config = dict(
    n_layer=14,
    experts_per_token=2,
    d_shared_expert=832,
    activation='silu',
    moe_layers=[1, 2, 3, 4, 5, 6, 7, 8, 9, 10, 11, 12, 13],
    router_score='sigmoid',
    balance_loss=0.00259,
    tie_embeddings=False,
    lr=0.00144,
    beta1=0.9,
    grad_clip=1.0,
    batch_tokens=[32768, 65536],
    seq_len=512,
    train_tokens=456000000,
    steps=9687,
)
Below are experts of layer 9 (counted from 0) of a mixture-of-experts language model. Rows are named router (the router's row for the expert), up (a neuron's input weights, with its number) and show model dimensions 240-319. Each number is 128 + 24 x the weight over its row's rms, rounded and kept within 0 to 255.
After each expert's rows: "mostly gets" lists some tokens that are sent to it at least half of the time; "gets" lists some tokens that make up at least twice as much of what it gets as of all text. This comes from a sample of Wikipedia text that the model never trained on. Tokens count by the router's weight.

# expert 11
router [130 161 104 136 156 120 137 136 132 126 160 133 133 116 105 126 101 110 122 153 151 160  73 166 104 143 128 121 158 132 152 140 119 115 108 137 136 135 153 168 112 145  92 109 132 122 105 156 167 103 145  99 140 145 131 136 109 140 120 118 171 141 141 135 165 128 159 118 134 111 156  88 125 160  98 108 146 193 157 142]
up0 [127 194 107 138  75 104 102 147 150 122  72  98 122 136 163 153 166  88  86 202 162 138 146 156 136 112 142 114 117 145 139 115 128 100 142 126  79 154 136  75 147 137  95 119 119 151  96  71 118 126 144 140 111  55 104 126 109 105 113 119 121 134 144 138 130 114 123 128 111 137 154 123 141 173 120 119 140 149 145 141]
up1 [147 127 119 183 199 149 122 140 133 109  63 113 127 122 120 158 136  85 146 150 143 129 137 129  89 182 147  85 114 164 144 116 132  88 128 153 161 141 131  84 110 105 129 131 129 123  95 128 157 158 109 134 141 136 139 150 151 122 110 144 127 117 132 138 117 100 113 103 132 124  82 124 129 127 150 132 157  94 157 131]
up2 [ 68 119 118 123 119 147 133 132 143 146 141 113 120 146 155 136 137 102 125 129 115 114 124 125 123 101 119 121 146 100  98 116 140 136 139  70 128 191 177  97 125 149  78 145 109 100 151 127 134 123 151 101  94 107 162 136 121 128 115 175 123 151 147 131  96 129 115 132 140 139 191 125 159 160 129 131 127 155 104 101]
mostly gets: " his", " their", " its", " have", " would", " been"
gets: " to", " a", " was", " is", " the", " his"

# expert 24
router [ 91 159 145 137 104  87 108 192 131 140 132 113 109 128 141  94 124 122 133 149 151 125 127  96 173 130 149 142 130 149 168 113 109 169 107 122 165 159 123 140 125 117  86 144 113  74 106 160 131  95 129 166 119  91 120 132 100 134 131 116 109 133 129 177 116 120 130 111  88 129 100 102 169 148 126 136 114 159 188 127]
up0 [130 111  86  82 162  91 136 183 154 183 145 151  91 111 121 106 159  99 136 200 124 137 141  82 109 116 110 152 123 132 100 149 149 109 116 171 142 139 165 119 119 134 149 107 118 126 128 145 143 123 109 158 132 160 143 112 136 102  87 134  96 143 113 150 134 187 126 127 148 130 140  97 126 148 109 118 130 137 149 137]
up1 [166 127 129 136 129 104 165 126 138 141 120 141  91 134 104 124  89 156 141 127 138 111  85 102  82 120 124 155 131 140 169 141 151 102  64 138 108  64  86 134 141 125 130  91  92  86 104 134 137  93 102  96 158 173 131 150 132 107 140 113 173 127 149 145  79  95 122 132 126 143 122  90 169 114 101 131 102 101  86 140]
up2 [142 147 120 114 115 160  79 166 156 169 128 155 131 131 173 137 112 118 113 164 124 145 163 111 137 134 104 137 133 145 130  90 122 122 136 148 126 147  98 138 140 154 127 135 118 181 115 132 101 123 108  89 147  99 126 133 130 159 159 144 170 164 126 124 124  82 136 120 136 128 126  85 121 152 171  88 148 101 101 132]
mostly gets: " and", " including", " or", " &", ";", " ;"
gets: " and", ",", ";", " or", " &", " /"

# expert 19
router [163 113 143 126 141 140  51 187 110 107 133 148  88 192 114 134 138 159 112  73 112 151  87 136  87 120 108 154 145 165 117 130  91 116  86 135 142 124 128 112 108 121 126 141 110 117 142 111 142 112 151 148  91 132 162 159 116 136 157 145 163 144 114 161 143 130 132 124 128 111 176 149 204 136 129 128 127 140 120 148]
up0 [139 124 119 123 143 138 112 114 186  87 113 122 134 133  71 138  95 128 104 118 142 114  98  94 107 177 132 106 147 115 131 152 119 159 114 129 144 152 108 113 148 105 125  96 135 102 109 141 120 119 115  82  97 150 143 155 147 140 183 103 138 138  89 129 151 137 138 131 131 149 132 144 127 140 151 140 121 110  66 128]
up1 [136 120 117 130 130 125 115  91 120 145 129 103 147  96 148 116  99 146 148 147 129 150 100 130 140 140 118 157 133 104 163 101 125 103 130 136 110 104  87 136 111 137 163  93 115 114 134 118 126 114 206 173  90  68 105 143 135 131 193 128 154 133 122 142 168 154 135 125 167 151 118 161  65 164 115 106 119 165 158 116]
up2 [105 118 138 129 103 146 144 136 121 178 158 143 133 152 140 113 104 117 141 136 119 138 135 184 116 102 111 149 154 154 204  90 118 112 139 100 113 126 117 128 141 111 190 143  97 140 157 114 125 145 122 186  88  95 151 163 121 136 123 144 128 129 123 152 155 125 120 121 140 147 152 112 141 141 110 121 109 124 140 120]
mostly gets: " School", " school", " Championship", " Festival", " Airport", " season"
gets: "\n", " School", " season", " team", " League", " University"

# expert 14
router [110 143 125 120 140 120 163 124 147 164 151  86 142 139 104 137 106 127 126 119 174 155  85 163 126 121  88 143 119 148 171 107  88 116 112 155 139 126  78 158  98 177 119 121 136 103 140 119 151  89 152 128 109 116 137 114 102 139 133 118 126  87 140 200 168 121 125 158 112 171 148 109 165 155 146 150 100 107 143 136]
up0 [173 160 122 123 146 158 142 106  81 128 152 161 155  90 115 115 136 170 115 139 114 157 120 168  55 164 146 106  99  92 153 117  75 146 130 121 120 148  99 161 151 119 112 101 108 124 171 161 135 137 124 158 139 142 114 108 142 146 144  68 136 138  95  94 142  96 115 148 127 127 131 145 109 129 127  80 169 171 157 157]
up1 [109 115 113 141 113 109 137 132  98  85 107  93 133 116 125 144 136 143 116 112 189 132 118 140 177 118 122 148 112  86 135 138 129 128 103 125 162 132 145 140 114 172 111 121 118 113 116 101 128  97 137 115 114 137 120 102 152 126 146 113 151 123 120 142 118 122 136 166 139 127 112  81 162 155 139 116 152 164 126  81]
up2 [105 157 109  76 113 135 146 139 168 145 134 140 107 108 130 141 137 147 129 136  90 189 129  91  66 121 124 102 127 128 146 131  97 158 113 133 106 130 134 136 105 159 107 140 143 119 151 163 147  93 134 198 123  95 135 127 171 113 112 151 126 109 101 104 163 133 137 109 127 140 180 126 161 127 123 138  82 103 137 139]
mostly gets: " with", " of", " for", " against", " include", " using"
gets: " of", " for", " with", ":", " to", " by"

# expert 26
router [121 170 126 112  74 122  68 157 132 151 131 101 139 142  78 116  79 134 125  75 155 138 123 139 112 158  98 149 107 134 112 125 127 135 100 112 176 165 106 136 115  93 123 106 155  86 141 116 140 139 126 101 132  86 115 159  95 133 124 123 115 107 116 137 144 152 118 114 137 141 131 135 118 146 148 146 138  98 120 167]
up0 [ 80 179 106 101 117 139 149 125 131 110 128 121 110 157 147 139  73 111 111 109 152 154  94 148 138 128 114 120 126 135 153  95 151  97 137 118 126  90 112 143 124 154 112 145 131 128 135 103 120 140 134 126 141 138 132 156  44  97 173 108 133 111 127 155 160 124 132 139 135 143 128 118 151 157 101 134 140  87 138 107]
up1 [152 146 140  91 128  76 121 115 113 137 112  60 152 151 148 126 190 157 165 110 129 109 190  70  99 125 116 114 105 151 155 155  99 155 136 132  95 136 117  76 145 148 164 129 120  95  99  96 144  85 131 145 140 137 141 162 106 126  75 162 162  83 146 117 167 140 130 113 135  93 161 114 150 145 119 130 126 108 165 148]
up2 [ 66 125 143 146 155  79 118 144 130 143 125 135 140 102 136 123 106 116 133 126 179 151 153 150 107 112 139 108 108  99 157 124 153 123 111  98 126 170  84 103 141 121 129 122 109 147 189 114 119 112 116  87 194  95 100 108 114 171 142 123 122 106 110 118 144 134 127 103 106  89 134 101 117 119 102 128 150  77 104 157]
mostly gets: ")", "ations", "ments", "ents", " groups", "]"
gets: ")", "s", "\"", " by", "ers", "es"

# expert 2
router [148  98 188 115 135 132  85 119 151 171 126 123 109 198 125  86 143  53 132 132 132 139  70 161 152 152 127 121 143 151 148 137 127 139  96 162 139 139  62 111 165  97 137 115 124  99 133 131 148  93 108 115 135 129 136 127  98 186 153 137 126 124 139 178 119 127 133 108 124 113 166 122 124 140 105 143  90 103 146 108]
up0 [123 117 103 125 154 112 132 104 152 148 126 163 116 135 131 162  98  74 175  92 111 137 125 132 182 111 144 117 130 135 166 134 133 165 125 134 125 146  87 120 139 147 188 131 150 104 157 137 144  78 150 115 145 154 134 181 139 148 107 136 113 156 132 134 103 109 113 127 111 135 170 144 114 121 173 146 103 155 163 155]
up1 [101 137 135 104 124 144 147 113 151 123 137  97 107 175 136 132 161 117 131 130 159 109  76 116 125 137 145 116 118 157 163 127 135 120 130 187 106 151 128 125 145 133  90 121 109 142 133  92 123 152  90 160 119 109 108 119 120 120 185 125 142 152  94 143 105 164 113 117  98 116 107 150 158 136 160 116 154 129  72 132]
up2 [103  78 109 134 126 105 134 112 126 149 214 138 122 168 147 130 152 120 168 128 105 150 157 135 132  94 112 156 119 176 136 116 153 117 140 138 123 114 137 146 154 142 136 134 131 103 101 136 134 138 149 125 121 131 128 129  99 147 144 105 121 131 130 113 111 132 182 137  77  86 114  91 147 146 124 128 134 129 128 103]
mostly gets: "S", "N", " A", "A", "W", "L"
gets: " 0", "S", "N", "A", " A", "M"

# expert 29
router [152 121 149 118  76 107 113 112 135  94 158 147 128  98 120 121 141 117 170 125 131 123 132 121 171 110 104 154  78 126  80 103  94 127 118 118 125 128  91  97 138 152 179 172  92 114 100 160 138 142 134 166 142 143 145 120 100 104 157  87 109  93 114 149 142 147 127 132 109 116 150 107 152 152 148 129 170 108  90 146]
up0 [133 103  93 106 122 121 115  78 136 144 156 140 142 140 172 123 162  98 148 124 130 162 136 123 116 128 151 184 134 139 141 153 113 149 135 137 139 160 125 113  89 164 112 113 133 110 125 116 152 124 140 187 109 109 132 147  88 110 133 145 156 141  70  89 118 131 116 130 137 142 158 132 118 176 138 152 103 136 141 137]
up1 [137 116 124  74 160 145  91 136 159  92 150 137 140 116 100 109 158 125 170  79 103 146 146 150 151 116 123 143 122 134 165 153 107 103 132 103 149 148 189 141 118 123  96 140 105 107 167 150 132 152  98 108 153 101 103 167 131 141 128 141 133  96 135 102 108 129 150  84 113 125 120 123 114 118 122 142 109 129 140 135]
up2 [136 109 151 164  77 163  87 127 120 205  98 128  76 111 127 141 149 107 159 158 123 125 146  75 138 128 124 136 101 102 110 156 121 102 100 136  83 109 109 130 104 132 105 145 140 118 115 157 131 126 129 136 100  71 138 140 129 112 127 127 130 135 115 140 132 126 133 135 139 119 114 106  70 117 130 125 108 117 152 138]
mostly gets: " =", "=", " |", "\n     "
gets: " |", "=", "|", " =", ":", ";"

# expert 0
router [184 151 139 135 102 105 102 151 128 144 144  88 142  89 134  85 131  95 118 102 152 169 144 138 126 194 141 134 109 152 128 141 130 160 119  95  95 126 100  94 123  91  75 134 139 153 142 125 158 152 163 123 112 127 113 133 132 126 177 122 159 172 152 132 139 160 106  84 134 124 155 100 133 151 116 144 115 138 156 129]
up0 [183  98 122 120 153 108 120 107 197  75 118 121 123 153 153 145 159  92 122 171 150 120 114 119 119 177 116 116 122 157 102 154 114 121 127 128 159 161 113 166 120 111 151 147 108 105 158  86 103 129 189 132 161  81 147 145 135 128  89 130 155 130  83 124 156 117 120 105 159 121 136 120 136 127 135 136 114 129 137 143]
up1 [128 138 130  97  95 124 118 118  84 129 123 128 102 128 151 135  75 119 163 169 110 142 123 131 103 131 112 117 150 165  70 147 115 101 113 140 131 149  97  96 122 134 111 140 113 166 118 164 142 149 149 145 139  98 114 119 179 127 138 132 148 130 108 117 141  87 133 157 143 134 114 175 149 132 112 188 136  91 134 105]
up2 [ 98  89 129 130 129 113  96  98 116 102 109 148 117 110 145 119 114 129 158 128 184 150 137 110 149 185 118 108  90 107 108 117  97 132  92 121 109 144  63 132 138  82 117 152 110 112 116 121 106 146 149  90 150 124 145 124 109 155 116 137 114 110  92 141 113 102 134 152 151 110  90 132  95 123 153 132 125 158 130 130]
mostly gets: ",", " who", " while", " when", " but", " They"
gets: ",", " and", " that", " which", " who", " but"

# expert 30
router [158 131 122 148 116 103 150 114 142 180 152  84 137 161 124 109  94  84 132 160 156 165 116  87 138 145 122 137 172 114 161 131 136 109 119 128 128 146 134  89 139 104  93 112 127 124  92 132 161  96 152 119 107 166 133  92 139 115 154 122 134 134 110 149 144 163 142 170  89 138 117 111 131 113 176 123 131 107 176 113]
up0 [131 155 140 133 135 141 150 138 154 150 109 139  97  91 144 153  98 102 133 116 126 179 112 139  65 107 147 107 151 179  88 142 136 139 132 141  91 112 139  86  83 103 169 132 116 115 130 130 143 149 128 135 117 160  89 144 169  86 149 100  73 130 126 141 146  77 103 113 132 103 124 136 101 124 105 111 117 100 147 142]
up1 [ 98  99 120 128 116 145 129 113 121 164 134 115 133 136 144  72 124 125  92 173  95 139 135 131 167 123 102 116 163 140  82 126 139 171 124 134 113 164 108  94 123 104 105 151 130 110 116 146 133 129 133 142 164 110 123 125 146 143 140 132 129 145 120 150 120 209 140 134 123  99 139 145 129 122 130 151 133 187 152 114]
up2 [154 120 107 133  87 132 120 157 150 165 146 119 130 144 128 113 127  96  95 158 134 103 124 105 164  90 105 154 116  90 162 157 131 107 115 104 136 145 143 144 120 157  98 120 162 114  91 127 124 136 110 158  91 127 125 117 129 146 145 128 122 173 143 118 129 134 122 133 127  99 100 138 156 117 105 108 118 121 121 137]
mostly gets: "On", " In", "In", " in", " along", " On"
gets: " in", " on", " In", "In", " at", " On"

# expert 22
router [159 135 110 116 158 129 142 101 123 139 134 107 101 121 118  70 140 113 136  85 135 123  95 154 108 117 126 143 160 157 123 104 176 128 104 145 115 124 190 169 118 126 136  85 128 139 120  86 124 149 115 123 144 106 131 136  91 158 135 121 155 179 153 142 110 122 111 131  99 123 127 177  80 143 165 147 155 160 128 208]
up0 [118 117 119  99 140 128 131 173 143 139 125 123 160 114 153 126 135 118 128 115 138 120 147 101 143 105 114 175 151 125 105 108 106 120  95 128  91 107 135 139 117 102 139 150 165 132 140 115 152 134 143 110 154 145 134 111 157 105 125 148 123 152 120 144 171  85 122 144 120 138 197  67 123 127 154 120 127 112 120 104]
up1 [112 119 139 147 124 132  86 163 147 104 155 144 141  97 124 137 134 146 157 119 137 122 107 144  89 115 120 142 110 128 112 122  99 122 111 130 168 162 104 148 138 122  93  88 122 135 119 127 138 143 156 119 120 170 110  86 121 127  76 134 128 133  98 116 112 188 113 164  75 169 143  95 167 141 164 113 105 131  75 179]
up2 [141 177 151 117 129 131 153 108 119 127 171 123 140 130 107 110 101 109 137 100 107 140 141 125 177 127 135 140 168 113 162  82 140 132 151 164 117 107 158  84 119 153 122 106 132 142 149 139 138 156 145 161 172 135 102 158 143 126 110 107 132 118 130 140 107 163 115 125 126 113 109 137 145 139 112 112  79 123 102 125]
mostly gets: " As", " until", " because", " Date", " before", "As"
gets: " as", " that", " in", " after", " In", " —"

# expert 7
router [112 109 132 107 151 148  92 187 131 178 128 152 102 116 142  84  94 117  89 127 158 136 128 158 142 138 108 104 150 161 126 124 136 130 117 134 155 120 153 126 104 118  90 113 139  84 156 116 128  95 119 117 119 127 102  72  95 149 140 127 165 156 133 143 139 104 128 118 116 115 134 136 135 133 120 126 112  84 158 152]
up0 [111 112 132 138 123 120  76 117 148 177 114 145 108 121 134 116 178 117 121 141 145 135 128  70 114 147 130 153 150 127 119 121 136 136 155 110 132 119 122 108 110 108 150 109 159 143 115 102 148 135 110 120 120 140 129 148 126 156 117 143 124 112 106 102 136 145 144 130 127 134 129 221 118 120 115 144 136 119 132 151]
up1 [121 127 127  89 129 126 137 111 133 122 105 145 145  99 119 122 173 125 169  99 136 119 118 150 138 114 122 108 114 130 120 105 144  98 149 141 148 143 141 110 131 129 109 137 156 117  96 129 142 135 162 167 129 107 155 124 113 116 142 144 101  97 112 106 106  95 129 139 140 132 124  83  97 141 140 116 117 115  89 207]
up2 [185 107 142 133 124 111 140 103 154 115 118 149 140 143 147 138 160  82  82 161 107 152 139 152 129 108 121 114  78 157 128  93 121 111 141 129 118 118 151 117  90 170 175  74 154  92 128 101 158 115 127 108 135 147 135 171  96 120 116  81 113 132  91 114 137 140 152 134 122 111 158 156 111 132 152 122 110 130 103 100]
mostly gets: " |", " •", "|", " -", " :"
gets: " |", "|", ":", ";", " –", " -"

# expert 1
router [140 120 126 131 114 115  99  87 126 145 182 165 147 154 137 108 122 142 122 143 143 134 102 128 124  69 114 137 145 134 131 117 123 134 141 131 129 119  93 131 120 120 131 136 133 167  88 125 131  82 130 111 136 116 141 120 130 147 155 108 129 120 125 130 151 125 137 150 113 146 123 127 133 128 150 142  88 134 100 133]
up0 [102 124 178 101 123 122 145 114 116 143 151 104 151 176  93 148 142 108 129 130 127 145 117 143 144 141 145 132 141 128 110 121 140 145 114 136 126 176  96 160 154 133 110 153  94 136 134 131 165 123 124 155 119 130 148  70 117 166 118 120 166 108 135  90 122 128 145 141 153 131 130 104 105 164 118 132 111 141  83 104]
up1 [148 130 160 118 136 125  88 145 140 137 155 139 106 164 129 138  89  99 137 141 139 189 124 115 172 136 128 119 128 185 164 130 108 139  87 121  97 114 151 122  97 157 130 166 143  99 130 215 131 139 113 135 103 149 141 140 127 157 159 107 118 173 102 132 219 106 127 147 116 136 139 162 111 157 100 113 132 124  97 133]
up2 [168 140 156 118 119  96  95 111 123 127 137 130 111 160 108 147 142  98 110 168 107 168 159 145  75 140 120 133 179 115 141 121 152 158  94 130 113 156 152 221 176 149 131 109 105 130 119 127 140 119 176 143 127 101 180 142 127 173 133 136  93 105 138 122 162  61 141 129 134 153 135 197 101 121 134 151 134 162 116 136]
mostly gets: ".", " .", "!", "?", " %", " LINEAR"
gets: ".", "\n", "\n\n", "\"", " .", "!"

# expert 18
router [135 149 110 144 120 101 121 156 129 161 142 123 131 119  82 113 145 162 139 102 121 154 115 182 128 119  86 105 122 146 155 119 125 129 104 117 118 132 154 124 118 133  55 141 120 145 107 150 131  97 140 152 107 139 151 133 105 131 129  89 130 202 140 138 181 126 123 158  95 115 118 106 155 138 150 124 114 102 107 161]
up0 [ 94 164 138 155  93 154 120 144 146 139 161 123 123 143  79 137 169 133 109 161 116 102 117 196  92 130 109 131 135 124 109  71 188 145 122 196 119 160 101 118 127 124 169 152 133  89 151 191 156 116 110 132 104 135 145 100 109 147 117  88 123 135 168 140 181 122 146 151 126 126  93 151 104 169 111 130 160 122 115 119]
up1 [159  87 128 140 137 153  86 182 107 185 126 166 120 125 118 180  91 135 126 101 140 123 113 122 119 153 121 143 118 136 139 118 124 116  97 110 113 172 162 160 146 168 138 164 163 147 129 186 135 121 118 150 143 166 150 101 153 125 119  82 137 148 119 127 114 116 129 146 131 125  61  99  95 115 194 148 114  78 112 100]
up2 [165 101 165 174 152 140  94 129 130 171 149 110 104 106 147 111 145  98 123 159 138 117 131 188 136 110 121 134 133  80  90 147 142 171 110 103 167  89 106 128 125 127 165 158 151 103 152 132 130 152 110 102 151 110 138 141 150 137 145 125 127 169  90 121 135 110 121 126 108 155 125 147  93 130 140 153 155  77 126 142]
mostly gets: "ti", "ric", "tic", "pre", "ci", "oc"
gets: "  ", "ti", "c", "se", "g", "ci"

# expert 6
router [124  84 135 155 115 113 124 121 139 132 122 150 101 166 134 120 104 100 145  80 150 139 173 152 100 160 129 158  81 140 147 109 107 174  99 187 120 149 166 165 137 176 125  59 152 156  69 142 152 130 126 140 121  98 101  92 117 172 113 121 136 143 111 110 164  83 157 149 113 113 108 119 123 149 164 156 133 171 140 122]
up0 [128 124 164 139 159 100 137 148 129 119  87 115 131 158 114  95 126 107 154 161 135 112 133 123 163 112 125 165 177 146 105 131 133 139  95 158  98 146  86  55  91 163 152 103 113 150 146 135 124 133 107 130 124 117 108 133 147 134 140 105  94  83 135 132 130 103 192 120 104 116  92  93  98 164 122 138 152  76 105 182]
up1 [126 111 122  96  95 110 159  91 133 138 107 132 144 164 124 122 128  91 106 156 158 131 146 100 149 113 143 170 177 134 153 172  96 191 130 168 140 124 149 102 116  91 122 103 153 118 163 121 112 122 124 137 132 107 128  41 129 107 129 130 150 118 152 161 117  75 103 125 171 141 100 115  93 117 143 101 124 119 109 102]
up2 [121 144 104 101 161 132  76 123 118 104 130 117 142 141 142 127 135 137 126 177 151 132 143 136 182 103 159 142 138 109 151 117 127 119 138 125  99 107 119 115  89  98  80  83 142 147 147 106 122 114 127 132 111 128 124 165 161 135 119 122 125 145 143 134 126  78 156 116 143 154 145 144 174 159 108 156 118 119 110 125]
mostly gets: "The", " The", " the", " main", " new", " New"
gets: " the", " The", "The", " first", " New", " United"

# expert 10
router [139 154 161 155 149 106  92 118 126 153  95  79 133 138 131 114  87 130 143 123 174 180  89 123 111 148 138  97 111 138  87  67 140 159 101 139 112 138  76 100 109 108 142 170 152 134 168 111 150  65 120  98 100 135 119 137 108 170 131 109 138 113 104 136 162 120 136 172 127 114 152 130 144 139 150 114 144 129 121 117]
up0 [127  93 139 117 120 120  91 114 113 126 146 126 127 137 149 127  97 123 148 122 126 165 145 120 106 152 136 119 123 119 127  98  96 139 155 142 102 123 155 129 118 173 115 150 109 107 171 126 121 185 132 100 120 124 109 135 148 139 137 129 123 163 125 161 109 108  87 137 140 145  95 136 109  98 110 150 101 109 160 124]
up1 [105 125 112 102 118 132  82 168 121  83 121 139 119 133  79 131 136 117 113 121 123 108 123 149 159 164 116 176 102 106 148 125 178 161  99 137 134  97 103 162 103 128 156 132 143 130 126 149 153  98 118 126 156 138 125 145 113 142 129 151 157 190  98 131 134 123 123 148 113 112 104  96 151 135 116 150  74 143 136 121]
up2 [ 98 136 153 115 149 129 110 147 102 157 140 114 147 101 153 114 163 130 120 140 171 118 122 189 130 133 136 144 200 152 128 112 129 104  83 115 121 163 115 171 112 181 156 110 110 125 119 164 119 163 129 134 115 115 154 151 146 103 101 109 127 121  66 110 141 111 120 182 122 115 111 166 125 128 136 113 104 130 166 114]
mostly gets: "4", "7", "5", " 6", "8", "2"
gets: " 1", "1", "2", " 2", "0", " 3"

# expert 15
router [151 100 126 140 162 118 131 126 152 178 185 135 152 128  78 117 110 117 179 106 141 156 102 116 141 156 121  88 142 163 128 147 101 151 134 111 167 131 140 150 123  97 183 115 131 117 110 136 130 143 157 165 125  99 107 156 123 125 131 104 141  84 132 139 146 161 148 130 116 118 158 145 152 164 151 143 123 151 136 151]
up0 [118 122 110 124 143 147 162 167 174 141 101 160 151 106 118 130 151 147  82 119 166 127  59 143  99 123 130 129 150 194 133 114 131 147 111 156 124 150  80 135 110 131 108 164 120 160 143 116 114  99 135 167 136 122 141 141 169 162 165 142 126 143 158 141 131 132 110 130 102 117  55 179 129 121 105 136 142 139 181 163]
up1 [ 97 156 149 145 150 102 129 162 132 141 144 133 127 114 125 124  84 123 132  60  97 124 106 102 110 177 113 153 111 137 158 160 124 121 124 126 132 109 146 142 104 111 161 124 107 159 175 130 135  98 155 173 113 133 152 104 106 132 158 130 112 104 121 118 141  63 115 118 127 121 145 138 126 143 119 122 138 160 145 129]
up2 [117 119 126  99 161  84 103 102 126 120 105 121 130  77 144 120 101 125 148 171 134 137 127  96 102 140 170 115 154 158 158 127 145 145 126  75 107 132 114  81 109 175 143 112 141 159 109 157 195 146 141 109 122 153 129 117 118 143 113 119 112 143 134  97 150 142 136 112 134 124 131 107 110 106 167 137  80 165 111 107]
mostly gets: "-", "\n\n", "–", "/", "−", " ·"
gets: "-", "\n\n", "|", "–", "=", "/"

# expert 17
router [154 119 155 110 141 136 108 125 113 116 172 141  85 164 132 109  93  98 195  79 136 150 109 101 144 168  83  94 113  85 108 128 114 181 111  96 124 113 155 119 121 158 126  93 116 122 102 143 136 114 161 104 110 110 119 125 107 128 146  76 154  91 123 129 131 111 128  83 128 126 139 139 200 153 116 131 156 142 155 152]
up0 [156 136 118 121 120 123 124 126 120 142 146 123 139  78 157 121 129 116 111 142 117 173 152  90 150 135 109 126 171 144 114  73  99  89 117 117 115  96 130 103 153 190 134 117 109  83 155 108 168 149 100 125 122 134 105  40 138 116 137 108 117 125 139 140 167 174 144 110 146 104 192 148 122 143 138 142 138 115 162 121]
up1 [113 122 172 106 208 124 135 138 165 121 129 132 131 154 147 124 116  93 121 153 123 120 132 141 136 120  88 133 124 149 175 142 168 149 117 100  90 106 128 131 100 126 130 140 140 148 146 113 129 132 142 109 121 127 105 147 109 127 125  93 133 104 122 174 111 129 165 160 127 121 137 142 162 109 151 124 146 157 156 127]
up2 [104 111 128 110 140 137  77 155 136 131  83  77 113 142 166 152 111 122 136   5 126 129 161 105 155 122 108  80 125 121 134 130 136 182 140 146 116 104 100 145 133 137 166 130 152  73 119 121 145 142 177 124  49 108 119 155 119 126 128 104 123 132 124 123  86 120 157 120  91 121 124 130 121 155 129 106 119 153 125 116]
mostly gets: " several", " two", " three", " many", " some", "Personal"
gets: " a", " two", "|", " one", " was", " /"

# expert 5
router [133 133 141 116 122 141  83 148 130 143 125 152 112 151 125 139 123 126 142 159 137 115 121 124 164 133 129 118 122 125 101 109 142 124  91 105 123 126 134 181 126 157  90 120 112  91  84 148 150  81 137 113 123 103 142 141  78 144 103 156 133 116 143 165 119 139 138 142 111 107 158 107 108 172  95 147  98  94 134 113]
up0 [163 164 129 122 124 144 153 153 120 151 111 156 132 128  94 124 137 133  63 142 142 157 123 191 116 102 152 125 136 149 115 133 101 130  92  98 155 116  79 142 115 132 143 122 114 175 140 133 142 110 139 111 143 155 125 118 139 153 140 149 160 172 139 123 119 104  94  90 128 144 142 105 103 114 129 134 110 102 136 132]
up1 [ 61 163 130 132 131 150 123 108 151  66 141 125 162 107 108 127 158 125 119 129 121 148 102 155 125 129 145  91 119 142 139  81 125  99 149 149 126 102  65 161 108 141 126 147  96 114 145  94 120 125 137 122 123 129 147 119 133 146 148 131 142 113  92 183 101 146 121 135 125 129 136 145 111 137 119 138  99  77 140 111]
up2 [144 164 124 151 139 151 134 106 152 121 149 131 134 105 143 130 142 103 117 148 118 143 144 127  99 112 164  96 150 168 131 146 125 100 105 116 121  99 136 176 133 106  96 129 150 112 118 151 145 101 118 118 141 121 157 100 121 169 130 137  91 148 109 121 147 138 109  49 125 132 106 150 136 126 126 123 131 140 128 147]
mostly gets: " (", " \"", "(", " un", " ", " '"
gets: " (", " \"", "'", "–", "19", "\n"

# expert 21
router [135 133 132 128  83 131 119 164 156 151  99  86 148 179 133 108 124 135 126  86 179 163 132 173  91 153 124 163 105 108 142 113 107 163 117 129  89 155  99 139 106 147 154 111 177  93  79 101 180  95 125 133 143 127 155 127 177 139 111 111 147 137  98 156 162 107 131 172 131  83 139 147 155 134 168 147  99 142 127 123]
up0 [126 115 111 108  92 120  98 102 113 134  89 103 130 173 121 122 133 151 114 139 159 131 107 157 120 125  96 136 111 137 120 127 102  78 109 105 130 148 117 141 114 135  95 136 133 107 114 158 140 113 111 144 122  99 127 134 124 141 155 135 169 129  89 181 154 137 121  79 122 124 150 142 118 104 122 157 134 184 159 100]
up1 [171 102 120 120 140 136 106 157 125 156  98 113 120 137 114 104 176 159 132  88 165 102 135 133 109 119 138 117 103  96 136 106 115 114 136 133 171 154 179 149 149 100 133 156 145  85 108  91 133  87 153 137 122 149 150 142 143 130 108 108 119 167 126 160 124  79  98 151 137 143 137  99 151 140 146  77  96 123  94 130]
up2 [149 132 125 143 113 115 153 104 175 163 128 104 116 146  85 118 100 122 126 138 124 124 122 184 117 178 126 140  90 123 147 130 146 140 126 136  62 141 153 148 128 134 157 141 137  99 105 143 136  56 133  52 123 149 129 142 123 137 154 120 156 153 141 110 173 129 105 175 129 106 119 177 110 136 120  99 112 153 159 132]
mostly gets: " energy", " story", "ness", " knowledge", "ism", " life"
gets: "s", "ing", "y", "\"", "on", "ion"